Below are experts of layer 2 (counted from 0) of a mixture-of-experts language model. Rows are named router (the router's row for the expert), up (a neuron's input weights, with its number) and show model dimensions 0-159. Each number is 500 + 25 x the weight over its row's rms, rounded and kept within 0 to 999. Numbers have three digits each.
Before each expert's rows: "comes after" lists some tokens at least twice as common just before its tokens as in all text. This comes from a sample of Wikipedia text that the model never trained on. Tokens count by the router's weight.

# expert 8
comes after: "\n", " on", "\"", " is", " 0", " born"
router:478506515476517537520473502492511524545476466488495517459471508521467535473511460502549539496476476488511484478528472503501553516537511522508512467480519498488465523525524474458528527463491512531467509465453504553518523506539473490472531505470502516449498515469504533488517517515494529521475459499552507497477513510539534515534490528509518493476482523513536523502533471530489535531478527498481507494488524467480466491504496523535517512500498544529478502499544530545509481503502546
up0:525503538485507542489496522517495510498522520470478504488503530501450486433501436577517532485507469498486491523549513521466513495479472501504493470487501518516469500521538500448472496481460526495508509496473519489502529475529541512483498552514488522476516510543490523512472504526530483523520523509492539486470575517514479529519530487540474526499512473511524498509479514497484531547485528462525478484498512490492509530473496529548514501517496475488464506520499527510462523481458521
up1:513524442480508515512462482481481503534498472495494501473519548517472494457488516501502471478507506530501501514468469497462479500516567458512508498465475516473500477519479538493502543471447461528519515522486515488475495509520480517474475470494506483506512540494522510505570523489500513494452505527555494492480525525481548470495450513542520537493488522519479470475523513501549518523510498546485522477528543499515501516461493479496470489522516524499480487475526524503542461473467507
up2:494484499479501527493494529500488499525513427487441503511474532533515526489502542488519500479500526542480491528493476547480492509499484461533515485494494524467514484508467501479499504491512541529516492495484559456500508535526491515464483497530524490476474500541518517476503476537489471493525453468538474501494513487531547526513522514514509509476441541483487552465482473515520540490528471530525531526504490537457486524483476480524522468519477540501480456527496504493495464499488537
up3:486495540481548529514487557517533486504465490498537529482484479515463485457528458533473525530507493533500456512517486496489515508489543526522516487462481501505516522477489491499523534460514511477447536524508508530502506503564488487463520497485488534513463513528458480505506555466490489511481498516496535533460547477518492534532516514534473533479469538527485508487537511508530536502460510470477565486496499503522494508516525489482506470492498546486496520542513525498517483516497512
up4:523559484542502474550512481490486555536534490492543497501522555500479518505481480522502505470489520478508508500528540524488498506487490500519496488497444540521477477520476461490506525518495527555525495513499477494523547534523461501494517534466503507448514490494512488539562489528530457531501511477491480529510469459486516482481459546493478468532484485458543529508560519508509487506509452508484495492519520485502528505487527517495499496478499509507440525506503511512491482494531515
up5:497483509476514510511489498509507564521490502483496509468509490531482512464493517521493470534506465499499488463519499514513487501519477517509524468515544484510509516500568480444523516494540501478520501536496506457490513517491490523498572535501495547514501492531479475566456510468499515522479533441507550485485582546533525507515504504502508561481486491492508498472497492541433515483498506523497489487478503495493498517520470510464533526515464494491495529494508486502474483521474512
up6:489532495425484485520496477515530475541474474531494484500495496548475489511462513503527529529465508517504522484531513516515543565480538476507533516528487494485478536552507468481488582518475525489518492476504464495478504454505500525447487526489472471516516505516500468490505491531544479501501486531479477480458528498487531492514478478494538517506484491553487540490459497488494534505511532514460527481498523503479518496542499491504508561504515505469494501508501519498492506500544524
up7:527500474492500508509465525427516527499472516544517483496487536492510520508439497456518516512519514488543493478509516515482517513546468520465469508538517459498508532519476476477528504471501495504525505501507444509553478487519485524508504526507453528514494508518500516527471510475485516503460461546493511458432493539520496526514490485501516488530510538555512533519506476536469493555480531476501517512490477495482498484523542516502547485486509493515495523442506481501462511503515508
up8:468473543510504494507513490487479495551525463484487538502462520504499502492528493486500508529455510525463493484521487498426514533481515477515435509514492507475507511481471518448532512459459513502495470450454528464489546513520526499514511505499518526464475506491508499500493537564470490515482428532537487495510543510501517515519497530517552483469489484493496552497526450531494494467529508476535492484509490496485501472483487491514508478493510530498518529524517503511470525519527511
up9:496491462518505507559500530497563490515541518471496495503510520496470500493521489469467484499554517507486494524519474498460503488494497503497527497509518448490494520477507487479516517489495504510492512462495513562479490496531503483489536484471429564513490507509463477557502474484515512522490530499507532469493552547515520484512521491511486505477511537518516509465474531501483538501470502508539518488501501527494499521490505446491493488499508497478492484510497574497496419517438471
up10:502524437508482504547483485489533478500497505486485503509495496537448517471532532500485502510468447546490477494507444542513529530496532506480524492521515556523458486524500502494515503482472476492522539492474504507460519497538506525508576525456489488472546497497533465503541518494493540501513494515511538473501552475490553488487505493494534511474493529474512528474499483520510539517497514498453547477533518527493496478473504511453501527493484515524470497488536505487503535504494500
up11:501501505469486493514485472527497508528510483493469503468470494521509529465522527515535484461469489502481494487524485535469494529524522521467541494490515491510446533499500484430488533509498477519491527490500528526505504494495527521470503505495440504454497515505455552487541485490485522548478494529497528470460537519511531511505505522480540490486502501501502511464518457540483492500421540517518530447521521493495530453469493488490509505516515482531448506470517514515497458460497504
up12:479508526462551495489460487482542510520469442474513493480542538477498496511533478492497535529520487475488466524469487537498504490499497539485497463477462511536551494502491542479475494455472546513526520480466492527520533515548466497496515515468508513485511503505517500499506491526536469522492502503518523527493541494564505477497500531486502472498500494519513519530541499510503502469509491483518479511503478490508464534505550540514469435457492519479506472511547505508510495501532561
up13:507445527473541543487502485476527501518486505456529482488511503513507494490517493511505501526549499500499499503520527493461481495517541533508510491504508507439533528494505498482511556506513492491457464507477485517514501563501529488503524441522469562496515574524474497515521526520508471503528539549491477477475521486506521510474495482538494465483498528514529541505485498513493519516427504490503524487490487547445525501499483494514513517525512496512475471535530512488494499525446488
up14:533528518483482479534481499527525540494467489500517493499523520501491500503520458511526538474499464480509478528504502495489483458480502534497502507492452526508497457456475495527513480497466518526551531495480480482520504535498459504512507495493524500509526493451532479478521551528495498539520534477541558535523483457518487478485526477487515450518496501466501512529555484468543515516519470475466491502550514516501512484472539491512460455479509529512509507528556486491463462509512523
up15:499566511449512502485511455518487550542530480525485483509508538509505509459517500557506497478487512500496513468482508464500522523513493503534502493503495534532502527502472502464480500462455523533492471527501476492514517536459453481514527517477489521515489488472515515546537482515496476491528506478538479522537521523506502478561496521514503486502504528503522545492510500562528494474461487498510456531507469504501515502537486545496494449438518524493468486446527499485506497483508511
up16:531511482432498502514487475454493484518512483477467514475509532488478484486476509483511519484501508507473487506480515551469502534543536473517491504477478496424497520519486481502512501480464466536513485512491534459449499513508482516475502464499517498479495554516537494489558481488514526501516507544524484476497517508497551499514491521521549514504501498480492490469517515507582535484534481557502476480497539506482483514445468463509486498503521507483468485476508504502562495484490510
up17:488499508517514482521529509497510492537518484525537573466522522564475482483495494567483521501491485481513511497543510496488500486502550476511517503474512502539428480484484482512521523470505479538517514497479471479500495526489479520524480506495481498511468542481523517510542529488499468514508453478471477465543512495529521491486504545517510504488522500503514509485557448484533508492531469508448518520510549516554503490514497514515466517504565539501486494486550522492508501498496500
up18:520518509468517520503508506491516530475502534557495530430511481532470539468516483519505506522505482491500503509520478498527509487510484521551497447512552473500488500472534477478510485493475548485498542504504495496498516488511480506455543481457487543490482470528470466507513506484511507508498520464509535516529525557528514479536507507528506509451499507505497490448496493573458488507470518508461522490460516521485496464527505465490511509541473508472493525497481472503507447515472536
up19:456480516510471489539496486501513522518466491496493514470461517555496535504488501486510530551480465493489503526498534471481486561486532519479496524480493480448492544470504471503488512522473501501476535470473477550516484482527489513487516479501536495515494539486482489523507499495505506503526464514457496522457512478507505544488517530562511487473476521518556515485552523522568518487478509521525496481523486561514454517505519493511483542480525535548487510524512477506521488496503494
up20:546504465521521564513488542486478464500501486456495512494489496507457527445505478475496467471481515480508477479483506497481494559489512490498517496519507498510500582527479501427478512500489508545483466520520491490495497477492498506471499537514467525520530503528499533534545493513495439546461500505497511516520515524468501506512513527544461516518494492482515498514500506541518491485463525535552532478480497499487516512533519535504509516483514518534470482465521529525495463501472472
up21:462466493482456498500508502508474535565483457467451522471488533517478501488503496486483503527544466507493509430512545469470521495478565467484469490472507466508454483491533502498507541520517509489483481455511477527481482463524515500490499496480505516484457520507501496520494512524491476502496472516521477501486527487490487543495516551554528482484494491541494545468506528537495509452509556502494521468525485539508475501506479484482504531515473499494464461494531513504516500472478483
up22:448502463503528474533483531468475482510509450468476505484474510523487512490501517457544537456504438503517457485483460503491491517541491484483493513488572465514494530490489504504475547476503483505517540478485486528524544491508502469525505514511515504479509550471502523505525475479521484519486477538496473454495548521475515542499486524500513485499510503486485516494520455511512505523478505543497543510507515485503493541506498567506467502514512506480495479482492516494512481541471570
up23:435539483456483504510446496489501495511475454516480487490515507493494531459492495467504537496516499503441488510464493519455504503533477458467462513509488495457485507510482477486486522478495481531486503515478547471521476526487496554477491467478532513475491508544537498525549493506476527500495489503512474514499524478521547488524488486528511499453501518507473518459485488568574507510544505503475547538486493496494503497492524504507480484464528527494493506507519512506522450460494495
up24:452524541494493476496460517499494502530536470488498501526494531507468522495478522502504511503501508507495517490489497507489481522484526466565505497466502468450456527488510529429493498510448505485472490495507531550491482501520491475461508514505500536517525481504490472487518499465490498506528472494514507459514505490521518515535481570501520526454485523550555529479523505514502485512487531525516498482501498485469453485519533466535502544517462539515484425485515479521530476498501508
up25:483497487485517537554524519514535482511485513514498550501507547527428496500548503528485529491496513523491516463499516492533553530516529476486471517554538494503456527534474449494519513522515529551489471485470527502514530516546490484458512514448502499479494490514501534562521520539519469514503498471506505498528507513515528512488460465499494480501481480463506530475482491507522489487528493509495486509473555512527526503536486481507488533523499505497495535497504520463488511539470532
up26:532517512503486487512527500509536459477486508510476522497480500507485510481502497495487489487510426534501473519501514494478478476519492512513531482494475494492498540466504520508510479529490518510529511442474554495490505509565536529556496515500476536452495490503550513499496547466481571484489487509530563494512495531512505534542489499505500457470538506509522508461530523541494504496507543502516503528525505440442447484532505522500528516508513479485504505495511513535485500506521513
up27:468499524503513465550474473449517525525527478482468491474434490489484489537547511468520508502504491482498525473473532508463540550565520528530506530489519499453526517536534484489495509512522501441497533472508501525519461473496514504504515504530511484505510483483459461514525490486527536518482467518475492479488501541487502525494445458499530499522439472533509538511517501519502523517487503495513503465496530501458521517519499489507487518505493528466501499489522481479511496528556515

# expert 11
comes after: " |", ".", ")", " ===", ",", "s."
router:476508512475512537526470506493509521544474470493495516458471499521463539476502463493544533501473479485498487473529472508508551523533512525508510462484517496491459523510521472454528526466506505531479512466442500550516519504544463495474530507475499518448501510491509527489518520507500521523473462496557505489473517511544538511532490527505513486479475521506536529504527467530506537531472529501478515499490521462474475498489491516535514518505506549524479502500542520543503478509496547
up0:536513499522511480502498487513493520509547541476500484502537514534497549465515474536521540501483459497525465528535533485488510476536462487475474468500526507538490518514520515477508509505457536496526515505465472489477522512561489496544503530497505500488496511522505520475465510496515525500419501491523540528484506488501499541567515502506504482534503482523549472533493507505449512501485502488525492509510504435502512528528497538497538506516526467528465533491493514498491539471479539
up1:526482453478480492514510499493535567518478478513463503504461521526442513512529480467522492489478460534471493504527513526469511515492566497542526506479502494474512483505487499529499529482500495511498502514497532486509499499501528518504494467507509477495516505516483524500551531532525516496492481504523502519494506509513550514520490546503538534489483534466468494455494502507531501530478482546503550499567475556482503527517519469457446528490500499496448513523523525524542466502470492
up2:477452513476555512499523538485540510518534454463487512497497538491473525482502496520517521493482487477458520496495511496491523500516464497550465465530521509504495463541483484473490536474499552509496451499496528479477531540509502532478509493499509492487488489518486499547484484516494507490538519495523483520531474547469504523488492506524478525414476515540498548469465530542531521492483494511484496478448510487454495494498465464530559493512491540490492490521492485510510524500490514
up3:522488483535489522566487528490539499506499526517516525502502472503504512530523456506513517506530481525524467466475483499444495489507523510494515471469490524467502495523526487515469525474476468509469501504483533559587521481533515463469498481475500554484495497509462516492500567476519540510470501497486521494445506509504496524470515525511509506462478554504532546494498524523483488509503518514515547471531501497480465518497483515473508506471498517506451497523508518499491461527458502
up4:489500506511496481550507476522480570533511482434537533503524547516489478512513488531500487482492507474482529531535537525497513501517513518477495495484468521522459507503494485486483529520511521530517507504518480501533571502498501506552514516485508487476496529488486504523543481508515526533464468494475478527486484445496512539483503535478494491510518484494576495508562512504521516497464455489513484495543513520496508508505526538517492486514514507516444556480540541487489501502533505
up5:501447493474488525505499511503510512524522506512483545497494499535463509479491509526508488552483446521457476501523482498542510489501502559494531495549504473471500511470525489472516498493542546470514499512501544495497500538490463532477512502500490572478506468491467491469479525452492513481494512481483520466492541510523528490518533480513486551421493466539511468501483498509480517491510528515507526514508502512487467499560501483469512535479514486464479507512526547535512481511499530
up6:494527527436519504504537511488512500511508514517467485518454434537531488515513507515493527510518478497481493514496533505504497529519537483492520520501512476511520503499506494509496556490490482500491513476477423528531512489498507475511493552508471513513494493530493499507509489511518464523495476573478517499457524496481505508510428473510509457526512505547480480543480489485498542482516493510472525461506508529444500527537534504516545549519484519546524483509532487517514537498542492
up7:488465493492491525523509470484525464503512516542495515506505476516467519504481543494524492534506512533517482527520498471472509461563502526485526499516516435501512543498530520497465485493539489492539546477520478532562504492477530485517513519508482564533501480472499515494466530479466532483473449541483528468465502511487502528482496439476518505490535487526492517491497487494448533494496496478500501513510476495428494494503500483518535508471511499503480518464498528482547538488502513
up8:466470535484507469527527505489446506554550511484505513507491511477477502496535504479523467538476483532476495442499462558484481494477552514553509518523499476484479505491499495486515515487501492493486504466499524502442521524538533465521498528474517516468494522500470507504506513521484494500495430484534514494508519545499519515500507538504525518455482496509501539482533484516496511485526513498552479490533492506535460516484498450464455458526500508488511510540514523532535496533516520
up9:511462500479506516522477525515538501541505562467526516517489530536458508536513530489494504503526520551484460513496480443456496529483536524509553501491557474484478509510540492519487502491498473506485517452518456554506483482500487505493536501497475530486507526498468508511494505496504521525496531490458545507480511523507527532514508505522519529476505562560528513437498509497483513531505509522516492479494492493496513537514469474463487505498499490519500529473488524517540442496503471
up10:480508488510507455574468498475496495496457518492529520467472490511499552453508500470486502519510457517504478500539453527514513521499508487468511487499533512522456519500530477462513536496482476520489532459480504527461514488504547485493530509500453502485497521474503483480496505530513464524472522521493521458522531486480546514502471457503522538514554503506535485457480472504501499511458462518498500468525534536526484480485494548480467528494487471530462496529512515528482504490462510
up11:486547535508508486468519504508488485507506489494467493508513459499478478430537470507496512487482485509499494493504531530497522528515508464495523505493507509518477539494490509495501519489464507494467536479464531545500526472501531513495499563514475530513526491509500520550512481489474532542492476535496562530502584494526557461499515509469524498478504470481505475509494479526477515481453519491495456461500497532527498478530483542509520512544516531518509566513522533524503504496484499
up12:475500501470473525522506514495510519536476425496482526477490509502515501499511449510506452497496467489500503537525502503522517504505518551535569463473473508505523503500524516496457515495483559492540503464489521487519490476561456498516525534479484511482459499508475511484534476546485499480460498490490499491502523492521510486528474544544514508472496526515514510514527508521515560509478494484534533483513497531525503528520507520493465464495469505487486542523551495515537502546500544
up13:477498502482535517495539509502519457502501494449510521470530515513515482474504507532515523538487477544524493460496509461487471541493490517522488493489494487479538517548495464532499537458523478450470498516518509520513542472507540477423502444498506475479481513497488493553479540509541486504486512505495511530498467481505514480508524493542478484473484531514560547489512515495509470519471521511502539510498502510537525456476471519508479501531463505511529529493547485513533475512473501
up14:559499481499500457486494490511489479547519507472500509533492534485489513510563473479538511502525504479483481527510510506487525477505540527473513489506443497521507454533518485504485493523485516510503507479492470476498535547476461498540532508491490524470527509470484501500516490490488531523488516502486535550468502472522503472478487498508496454519496493488532540496521527481515508495487499452472478497546543454486492449478524510468507461471460558457534503538540527478491503542532513
up15:497495522480480495503497454508487540524509496437489493506513515494441504495520483526518483486483522503543499510516476462478557532497481495541504512480463496501502523548484508462497517495463471508488496499512515517493547534482467516562522517441476502463523530478515486506561509497509487498518501511481516548528523534525506528557522556502473497510490489460527526512527518520522509501532445524549480517477508483498508499508514547516465488458528507482462493507475519512527484494476512
up16:493517514455507545508545497490515485546517481457504491476506511500469479459472503520511493516557500539502509498499489525455500490522507492551516492462484478472493532518493479493512485504491499516550484505524472491487480541501471514475484466496506569517459537527492497531531493477460517510522514514541487508490496515498493531500516550537506512469492519511494578427505527515538505478480493529498477499486525468447508521493472470472510487471508554479509479453510508518520505483507522
up17:482503518490495509522493503505488480526506500502496533468473482520522499477505481565489490491477513491509501473505497438504467477525502508486509491448487500507453465511523495523525503476523487512449546515527477509507503526501487512550445511503461498494484501491502511475577486509509526535470480512483500519439481508523484480499485509522513502517526495517507574498525486488536551485504546447470530490549499472498516487477511501474541459475539528506473525485538553520481520477480502
up18:490482517485537497518489490493498540501473524500504516468464484511477497498544487467547521515499479479486486466539477491536497515506492521534522495482516444506509495503572429509485491491518497487494504483498468510494508466507481509517477503456448495488518501499439512477441511465515543490490510466490525516504498540510498496514529509520524517474516527542489523483512458513476475509491512511496534479503527481540464461514486477505463530511452485521500555463485478541494439520515538
up19:492505506502461501560487519489497480525469530474490547446480532565458497483529504475513560502468491518514456492493507510528554498518537539486476486483550470496470500522534489509488521476491510492506532504458489517501521485526487500526513552484494527497469522481494514528492536523500528495479478509504514504505502498513523530491492491466529516479481517512523542458539466505518526546463484503454514465498526500502459512502455516508497488504477530542481560492506546502519518492514531
up20:509502462479533545492478520495477531522505498465506509506508520519440518470525500452511466503507532506484504457511523524512508592523520481536540502543478508492491567533498492481501518508513496513463488495511501519509501491506514494466495551493483509500504501525481546559532506538485483538475503479478502542532523519471506476488471555508473532490457493465511509511460511522513502491492530502553499504476515507518497513537491484498511515542503483473468539453507504499467491541481485
up21:458455532500475503519505523523478487521488491537461519509509517485493486514510487515544502497494481514502493468529509510504497520497518487525538488503531485488466487479513484495483516485489478484488522440435535510453534506511538485510495503478505509450497510451494492508529518516535480524502469502495581518512536501491513533506501469483574453492536505513517520505560430493456503510533520481506442476538538515488473484481492501490538483514470529511486500517513496524499506478488519
up22:462500453479497469534514522473490508535491501532507484491512502516481495494504488433536503513527495474531486517503503494501500465532551529485488508515532466469489497458501483471515564478512493498526508487528516497475499466505441498495498444506453516505479523512476489492512516481519506477477477517497488439499524522481514516470508488489500490503486504492502499510517444519510529526482513560425493502500490497514503463503498496510530530537545481548483496447523471492495500574465531
up23:475515499486501479526518521543523542501526497499444496498479539505457514467490482486487521492478473494465513519489507499471537529520531501505486487493519513520485464505476494490465529523512501533489500513517514479480529511520469568505487431495484514482504509515492515492547481485497535503521508567467483478504531524520550511536455521512543513449552483548485490437506505561535475515481531503489461516497525510502506510508533492516544531509522490526470507485515486505539487492489500
up24:461508522515493525484501508511483533504533492531485500487507455528496515424495533528532500522449463512506498491530510494515487550490523468549501481459477500483495542457482493437493526483467471511477494512487530540500526489494558498466498508514483505487543481471473520508531475506478504506498511514493490494472519489486496499505489518531522508496512464497535522503552513534498506485492547541541480510474533495500472549528504480522473565529507555526459493503533525508488484525491495
up25:488431522487510512511512515458491489511471494481499563497504549525476528476562496511498525465484467518492537477538509486512518501483506486525475494519541503505470490541500488477530532504458512500480499487475506473457548504532484554508541516468487471432455498479478496532465499512518494497519514495508503474506525538530552497485505495515547493495532528513500539511527458509493514518505527501473492469501548486532488483546498537531538509505470501502508522490504472532505526481492518
up26:544495465486527538467529499527570496504476510520483500485478476463481504483510545498486483508541515517500484503486503514485487503550447505496518484518464467481471572483514493481555496516519525503512510494511490493506478499557510500491514479522488522502471525513524502512521504503482574480466486483517511496456526524515504545544479459509487509478519535530494502480484552503491491490473544483562508507532514478497516526505486481452503526523495494458479504496489560518511490544492495
up27:471525533495514506508514509447514526513553493506491512485476470475457504516536528473527484528488463476493529465492515535491517520534490518500533542489507488441511533504503518500495521489504493464493514477480521558504502492530527479460492491504485570497532497499436490528541506477519492516486458536469502477466520497495503546506447468514500505506491484518508502488519492527498515528462485511506508463466527446442528519536539484519511519510488544519505490513532507510516500553513503

# expert 5
comes after: "\n", " in", " of", " from", " 1", " 2"
router:481503511471505539530473503493512526545483469482489517462473507519466540479506456500543534498477472487503485479527474502507550523538511535507503466480521497491466521517525472462520538459506522534475514465455497545514526514537481491471535512470497516452495517478505528492513518512499521529479463499554511491476513505542537514535494527507517489475473522508541525499530466536505536535478527496482512500492521469468471488501495523534515516508503552520478508495549528541503477504503545
up0:548513486498499499424487514540509521482502491506487490498492546475490503462495501515538511491492440519505494519478507507499488506558480538499487474494497517519473497493495495474500501507500520481501512513496475492490497491539471544500562506537470489485511524533446541504473514471504559509460498488527508499440543498487505499499510519519503501488497454481517478486510493510447527528428518517520467504517524433501494482529515529465544494553507511488480513480524535474516488529510530
up1:505511487480500499502500512512508511509450493511451476503500462522470512479503505463530515512499482545501505514494521488472517528520498469453480491499461518450515491508517474482518519526475478507482497498465518490482489501547486541519479484509521479480544490532513502516555508519528537473474490527517502494501539521494560523515476526542533523517508513508486485476500493542570473473506522553491548463490553522493529522479552502506489519482504531519470492467569502517536454509495482
up2:520495511520532532524507551491509510484509465444443484495514509504475480511483493458510518481484491507465469512475511541503530488525481488521466473495515503475519496535475498519545506507498499530503495463514551507495524522543507546504474479504516496484509535549529503486488474463532556458492452505538487504497506491528549517482522527554513530486508499495508503429478531558540508501480514546500496509507525486462466533453468505517529509513498511500484526494499521498520499532468483
up3:491530520500526471516476553448525479520504489494519514506516465517498484479495515523491540497484464480484489518467547491499498524509457526492442508494523489516459471490495485512524518489512552483486560507498524490475519505538524527515547506487476498497497526532461474510486522483546519489485467483518478511435506500547498508503511476518516470498491520512489520491531466515512559510481486499452474470491511452470492518488500496507541464547477570538490498534502513500516514502535541
up4:494529519566487461488523490496503505505535479480514499493500534503465501504505508525513500471445497500526502488520543546472504470489494459515488499448454547530464494522513478468498510541478505537486505527503495496514546505532466525544525544491492503457493474526519483530580502476511510472470485518506497521518489495506500488503484542505486461522481458458523527523564496494482475491485449496481482496493480461511499538464492513538529483492493492499472543520524528474494509492515489
up5:529502488530509532477481526494527496508511496452469523491493490497438502484508515548505486515506459519473487487502500477471499512481498489501538450539524510468492538452490481494482481509532546522490504489503544525520500448499533521468539531506487536499523522518510497525473519499487533540482497488495504503492590501538549501511516505553507522491502456515530492451457524522492526517463573496480513489486494503496464487521468504492524526475498508554482517502492510525502474506484498
up6:470487509471482484507490478451540488523500502525461497516505472536501479508494548506514537522495493521523473500532457486484470512476521472504533493507479454470499523535546486472506580511513482492515527497516459534516481483501479541505501522551490514506492506514511477504496494476510477487505479559474476441458533525497549527512481482482557481522528511538508500506489524476500526505487547534464525466503506512485516511559546512523499543511533492493503489480509498492521517459514490
up7:467490484533536521512481515457506477482500485541513504469494476524530483507473500536515582500533481496519455453496501486492490525522498498477498469531537454494532557484492473478495487457542482501496486491491502544569510519490446516490493505498482502521494537522498509514461495466499535503469470561496506475425516477545487520506517489502500508483497503543519470503482479486492496487450520468481493506489509532470470485492460515492513488492500490548491544472491500501512499489494484
up8:475446530518529518513516503494455500546479486485505536504450551496489506534527497483487488508507510516473498469501484496470498526460576479524473508494524500467515525506471494472494510489526516549471490500478513495544507530487476463480486490463514526498510496479443540536532497514477466513464468466485474499522516545489505525486483545513521517455448496505506536505471456540473492482533507491548521482500521555492500479520483469503488451473497519484491465502507488513498491505528511
up9:514467511501511480511485538483498494542514506492481513505487489555437522505563524485497468493489479547510475502497514487494480484492519482511533515496507469507474513497525530486472499491469535496497545471472492553476479455496513477497524501492435546487469487506439509529486520504515526493472504468491505507484531523483522527530481480478494480491511499548510514471539510512468545476520488514543493459474475511511478520516512460476461534496485482531480538469513557509495451465475518
up10:441508501502514514527473482471508501507474503520502500485473517510465556464513503471496502529479493544473475513488460524543516523514481526446514486508516512483482484509529482489532491496499512506497555438470560510471476440549476512515529513500444544454520530492520477509517510473508514486523522505482528472532518473491548484498498490515533526495504479515536525446480505498482509494511503500481512487482508518486482448488476501474552511488487473543513510464517524534500538475503511
up11:458498517504494503513522517531500482502507469546468513467457480521499485505524507500525510457462494475517496486518506504524508534539512488491510509516490482539434562525522520491489525465462490500490501492493493529525532493482493472465504552493457517528515500483442517498498487546494509545463457525492540537484507475504527483486468518481495524510505517528505482513527463532463485499455501489490539469486516504493510450498482527503485461472492533521482512438546552505540511504480487
up12:489442477544500498498481539471500455541499464490481499468472504511465521492545471493541461487479409536517477513497524499495479491483502515480526500488479480512502506491510536480488500502472539497501525475507448519520478519546507536535520492491496509459498526471460477496488467546500499529487474509512523510469526502515500535497498505494539534473466499488502486525504475509469504495511492512515462423547486482500509485500528527506457500474466533496488507515515488469554507521501541
up13:501480520451500513485475457467549500512458487469496547513490456501462505482522515466501505555524524526515476479529502508456508474478543502516517488508497481459493520541529471487533511492487509464477525508498516545519505515489544491458512460498504521499454524496473483497492539550497499509518500521485501522497546535509542509470481486520510445487524503519525567471490497497476512499464501494535529483430491523467501496513514499547479478549486465497513502517524510504524509486485501
up14:506512553534471444441503465537497476485519480493582501495500527490476543493553506521522500463464544469528493520483513503508488476484493505506466471471475506524510473500505527496514497520477520507472494530497506516458532491512486487488491486511526510455537442496503499444524505518518499516496488491510518499509470453509479518493488481518502469495515499483529530526515480463541482511499481527462510485560489458550524516484513534494497474507511498534472544530507517469529467495496474
up15:485495540407501519505452458537470511515452463490507485492523486502483513459506498506527520511475511529520494484522476491521545536474490448543488494493473498521535497528505491485515519505482529512509494495473506518510574530482464489519546492480502493446515484450503489488566518524530464501526520497526489496527518503541490504543512519506468463519497518481541519511486510508472485476505469488501471536492501498490503516524524515542473504467510484483463511490503525502495484499462539
up16:515512493457516486480494494455533479533465493466524487480518499505484488473492509488503504500555508565490458545517506533463484518515497460510480498454485478496527527498494503492503501484472455562493507500468503480462484522495490483485490486502484521523469534528524489530544509494494511467478504529522487487477524540482537514533508523517519506500505526528485513476521520487550531501538509563503483456492521520513503539414459464478529519498546518512512492494498507532531489506465504
up17:495516464521505476530431504500538508542493480499536493514455510506510502514551558483477517482511543493541483492525508503495487515483527512480504481493497486523452473512519492491476523498523463564483507510508500460504513527523510500461495483495494523520493476483487556494533476436499504523484470463507515540504480514490509524525477522522501490493448480501529480483513481488536484521511507521432540486494563547555524503491522509470524486505546513520461501520501514507469507485513502
up18:524531487481537501467480531542496528516519492511495487486493489531492535457514477515502519533489484490515520467534480452464538486501515492537506482494542467493449487500503459474510498495502550496491537507508478486507497496517475503502507508471503518491464482521493495475473485498481543505459491508515542495499523572480501521522529524530524523460480502533495503432479506554473520532477546464483491501467518493562447473511465487519512519528484491488494506508491468520462466515503550
up19:496515448508495490510482513512466513509506513466522498456519506578476539473488548456478504504471510467493491479504517523485510522506525467481496486469500442510471558494516493478524537517479498486485551457488508540442524454533484484502530519532484502491512504490500478484501517560484514502485492518493515465466513467513504516507490513482499490526522503488553477502509469515512505514473516557513493476493533473489488509539502519546488564514479537526468537521501517495488473490464507
up20:508500481503508491531465482511485530524499514479508474529481471531480531467535466408503492475536487518507463493488489536466509547534523496464520540523467515515490580515477496454508524503497536515490511462493516502540488536486465526510507528490488515525496523514506522537540517509505479561486503530498524503534549534493514515471478546503490503506492496486517513505479503504524505513495478526528462486487525533511522493492531532502478523471524483522514571496506509503468466510480494
up21:469418519494505471533469486504517492559493455472515483480521504509505499487519523462540503518529511506498490514539496476474507484492475499554446500435511468488482474507535513517478520523490499520499494476482449519476506485520548454468496491521510517436498470488432514486516509494477518457447474472487507505500501483505499564523504480510523483490486498549512520485520458501518507484501511511468537484516512458479462483521519507521523508519469509517520506470502473500498502517513512
up22:478484439510516502521491534476517472528493496510526485493483499495517453497511544518573501546530483523528502500521493483465496463509536488526509482510492483492524508505486471515506534484490442484511488510516461557516513459489515493480495492516484540504501528523441501524516491479483508498466488545501487486427507516511490539478492514476517508489453514500503528491482499476445500483474515541469509511474499437503509467473508469525507510506513564510512483495534490495505501573477494
up23:482475522472499468492488498521509529530463492481453524516516553504504499491509495494531543482501506496489512524487512516428512533534516475497476492495487493477483473507478478478491501498509503510500463520474480479493500515498459547511463480516537491507493502540532520500523503531546489494511503503533466491484553525524548537528455488513552509502531517541492498469477487526549463506502545544522500505494548515503521533455517504557517546501530522526459504494544499485521458495474487
up24:488495493541515521474466482488505488538529503525509504513484523513499518472470517489529497485512526521464441493485487493493501487481503546515503464465537510478522513492477465399482521490494499508464474493505513526500474500507489534451515456531520491513528513466535500488510502469463510540521479487518473450466513500495535503490511529552488516494463485507548537514535449530495497521506514531493511500530487507498465518488451529508518508527528560473517512547496538521497474499506495
up25:500496462460492506515512482495487461555488489499510496511557539549463554453541483540486514513476523508507500503511522506498525511479502489482467503543506493463479498505492474486513557497512530540478538471492514466512518532524483506530527491471508484417508504472490529541507471546481481532491493507474535482494495494496522524496515465499493496520514468505509515493463481527492503505508518501416498503504527498525541459507497517501522507490509531553473521478503496502515538503459542
up26:499507510521484522514515518527556476492513515487499479494470519508461541490487528499497491514531431561501487534508490531475492485559464460506526470478483526501477515492489488490525474528501514557527481503476503523499500499554497528480468522519474509472460519513541507494495518497495553456489502513534517421486522528515490509521525530523501472529508516497506526452499515493475493543479523509485510541504484441460481508510498458511483517507509466503513491478509536537508496467477523
up27:481509543485503453508494466441527477511488485506482509494471512458491469538539520477559528538518493473497512463507500488462531537520563490493520516504509490487505523517523464499522544516505484464488504501481451545496476450508495500501488501514512515505510544500455493526551536502514470525464459543474525470507496546516493523517488472489522476510470513517516520500506486494481526513473491494484499473471500515471534527549495493508468515486495531479522475508531498476535536546547500